{"num_hidden_layers": 13, "n_experts": 16, "experts_per_token": 4, "d_expert": 160, "router_score": "softmax", "normalize_top_k": true, "init_std_router": 0.0225, "lr_router": 0.0012, "tie_word_embeddings": false, "optimizer": "adamw"}
Below are experts of layer 3 (counted from 0) of a mixture-of-experts language model. Rows are named router (the router's row for the expert), gate (a neuron's input weights, with its number), up (a neuron's input weights, with its number) and show model dimensions 0-255. Each number is 128 + 24 x the weight over its row's rms, rounded and kept within 0 to 255. Numbers have three digits each.
Before each expert's rows: "comes after" lists some tokens at least twice as common just before its tokens as in all text; "mostly gets" lists some tokens that are sent to it at least half of the time. This comes from a sample of Wikipedia text that the model never trained on. Tokens count by the router's weight.

# expert 9
comes after: " | ", ", ", " ", "| ", " (", "–"
mostly gets: "6", "1", "7", "2", "5", "4"
router:117053166108132071096141118118144143061139111105093138079149135123128131139160142120127090156146127119132126125105030130143122091254133115122145109149125107135094153134115110109110125118170113125136145137118133130100121137137114144140146136110137135131139123146137185136109100122136135090103095142152113127121110138132105093131151144116152137130140121077098151148113096095118144116110142136122133155131129134100120128116139133115091149108185131081161139137141132121143119116146120103109120126137029138110131120131149096102124119106124138120142113118157139127157106105129095139103132125117125153137108155140148091102107116125124134151171156121128142078133128141125129114142110127113147119093134143111147156201111101116131131142103084133147119131128130108142110063130108
gate5:117071106160132183138140159146106152137136121070119124115154110107134159139142093133130095138118158124097093164126088119172081158137141175110097174059133121151103097163085171154115137138078137119144132103140137123137175129148123147140113139111105125111171134109104107116129141128130132116117112127120159114132108161166144146119117143119132096109173166111124114146114144101170093131150138143087129091126163138115149143135107145110099114113144151158147104128126133125147110130139157135119117093163161151101140118116083119164123110150096144157125133138139123130139156135112104124105131092147157118102112125160121065131060139145143145119100128130115113154168118123103148103148103138091087143145144177150160128113147138127140144093130179090142114176091132106178158126126149
up5:143138126112103130140153133095124134134154137099150133157144116149132115098135136101116136111130156169189133182161133165089159097118134094101134139135109144130111150105165107180137085143152109109173081154107141155101076116099107132099187123163132100150113143157145083099090152124138111153168123114121137106118119087073108131144116127125116141119128120093118171111161134137108153122115111136132105151124143132149132118162116125152124160114094117140105141164093123144126124114151116127173142101110222131170128121125103178099135127130127126134115113159145137148109133116149131099133132176133076104134156103118112161115132135093105123172142109142096148147111142108121092103120139143115088131115117083096114131141107156074079110126105118165092138141148118135097113130169127

# expert 1
comes after: "1", "2", "–", "; ", "-", " "
mostly gets: "°W", "021", "| Party", "- Born:", "*", " Primary School"
router:174014157087131026102192164141115141046155113119128109101112103116104122135129118104135134146136125168139151097134080133121104112188117130095173142107096148154105137123124132123159151093128106141128158084136143102096136165138120114155132129094141146134123128154124133155102116132172131097129111156109176121112088127140098123129151151113157081116132131072082156142117127123124120104124134122107125133120114130144132118118130129128096117098166134127121127114109132146126126136100139150112124127147062172127110136143133087116104132130118131132132081101150163128126100115118112121121126114158139156132137117171134124097127112127169098092129116092123132115132164121140152142197136106111136133136108116143121140167115143118150105126120122124116146111106137144138114129131111
gate4:137133119112212119120144146139142195127121079139094148153147130111131134137155128117126130104112159108164110130122100110114141089151132108096129143096101153115129158179107154111159134144134097127126134119153112095101088176134118147165171138177187110122113107115118101143157128127133108076150102133160150123110111145147099075136141150149143094129116153079120130119134139113142126137129127143111146119179131165109100110136173126160092158119151143141143117179164168146154119146101155105137123083168098140153142139126099105116152172138143107114095118089133075126130096120134141140138123127148146099146127133119110084098170081115165139125114150154112099149144108111150141100139111114135158174112137105098103122126116125108149120120069094151106118114118167135123091129148132
up4:134140124102150146117116128134135122176144093113141161129147109181136143137134103102110146091058159125141112133142126101136116128141100152131105157120122181143157118105148137134111179144103107119134102135171141104055146157106133141098126111136134119155105153124115151116113128123115187108140120106157134147135107136113143053134116147147112120148133141116170101148140118119140143147130179137134079120164084164144154142099132134119172178109158153154113082145109172084151125130101076113113121117187148098142089097089089134082120150130117117126144098074116119128125136123114164109095130154157138125120129122129143133146153132098145131136108148121144146125137134107131135148140080124162126110154112140108115076123091184134116106152109095120091151157093151135116105159133149

# expert 10
comes after: " |", "\n", ")", " |  |", "0", "% |"
mostly gets: "\n", " It was", " He was", " was", "|", " are"
router:157063163060172048101191147152124142138135142100120110120137146121124086113151131150133136125120138164148142109155046125109124113159114140114160137110110121116122114123140119101136157077138117128085156104111109137100128159153124130128135134168119147131148152148156128126118099121172141114105125133121157116139090093151083111154141139136141095099161127038095150142127125140121133128108086130117136167131139146094113149143127095142112112102152131084138144134142130137145161120122135146122120124161080155126129133151136086087101111147129155149137092100140128102137110114145094125114103097139099165139110115151125107115131102101153096081136095112140123139157102100132133111147126098127152139088104136127135097185115104141116107134106130120123147140076126102123132090133090
gate5:114131153120125193127118136122125126143118174095113120125082104162069185167133116152135144130117122124196116108093155094140123142139096127131101119146145087193121134108111109151118146112131132151113126128118115114145118139145096126137139114139117155115139127138105144146144199151104079178103145149108131087109093130180112112104119101083132110166105122115096147152138136155126134117125128107104120142164141127140129133146140137086133070167117133100128153159103160121141123115122114167120134128106142135163087156156125152139139148152077169125111163149116158124070125112157160138147124069100106140127133135128115162140150124113133092112162092107112123136106091142071159160130142139129109093140154097141147095129113113177137124140094116095111108118130155150133127170113134
up5:141097120116098114127104129173138116123092159123119135111105139136086137149103132140135141095139089151148089124103151102194154157118130119136165185168136101175103152080119119118119122110104139135100164100146139122157157091152119114112113109135146141139157118137106181133137144114127103140109113115098148105113147180134134061127100126093142084127161111129116123147128097111144129104099114156088158147156184101129099138119121131099139098153124120151144176150093158072138117129152130153110126113100207177128129099149114173137108150122076151125109138143127156125115136135165095169132101150105105120139102090127132155124125143106163102113151118122159111128149111123116106138164157139092115139136100143149125121139115121167106101141113104140113129125146176093126082139102123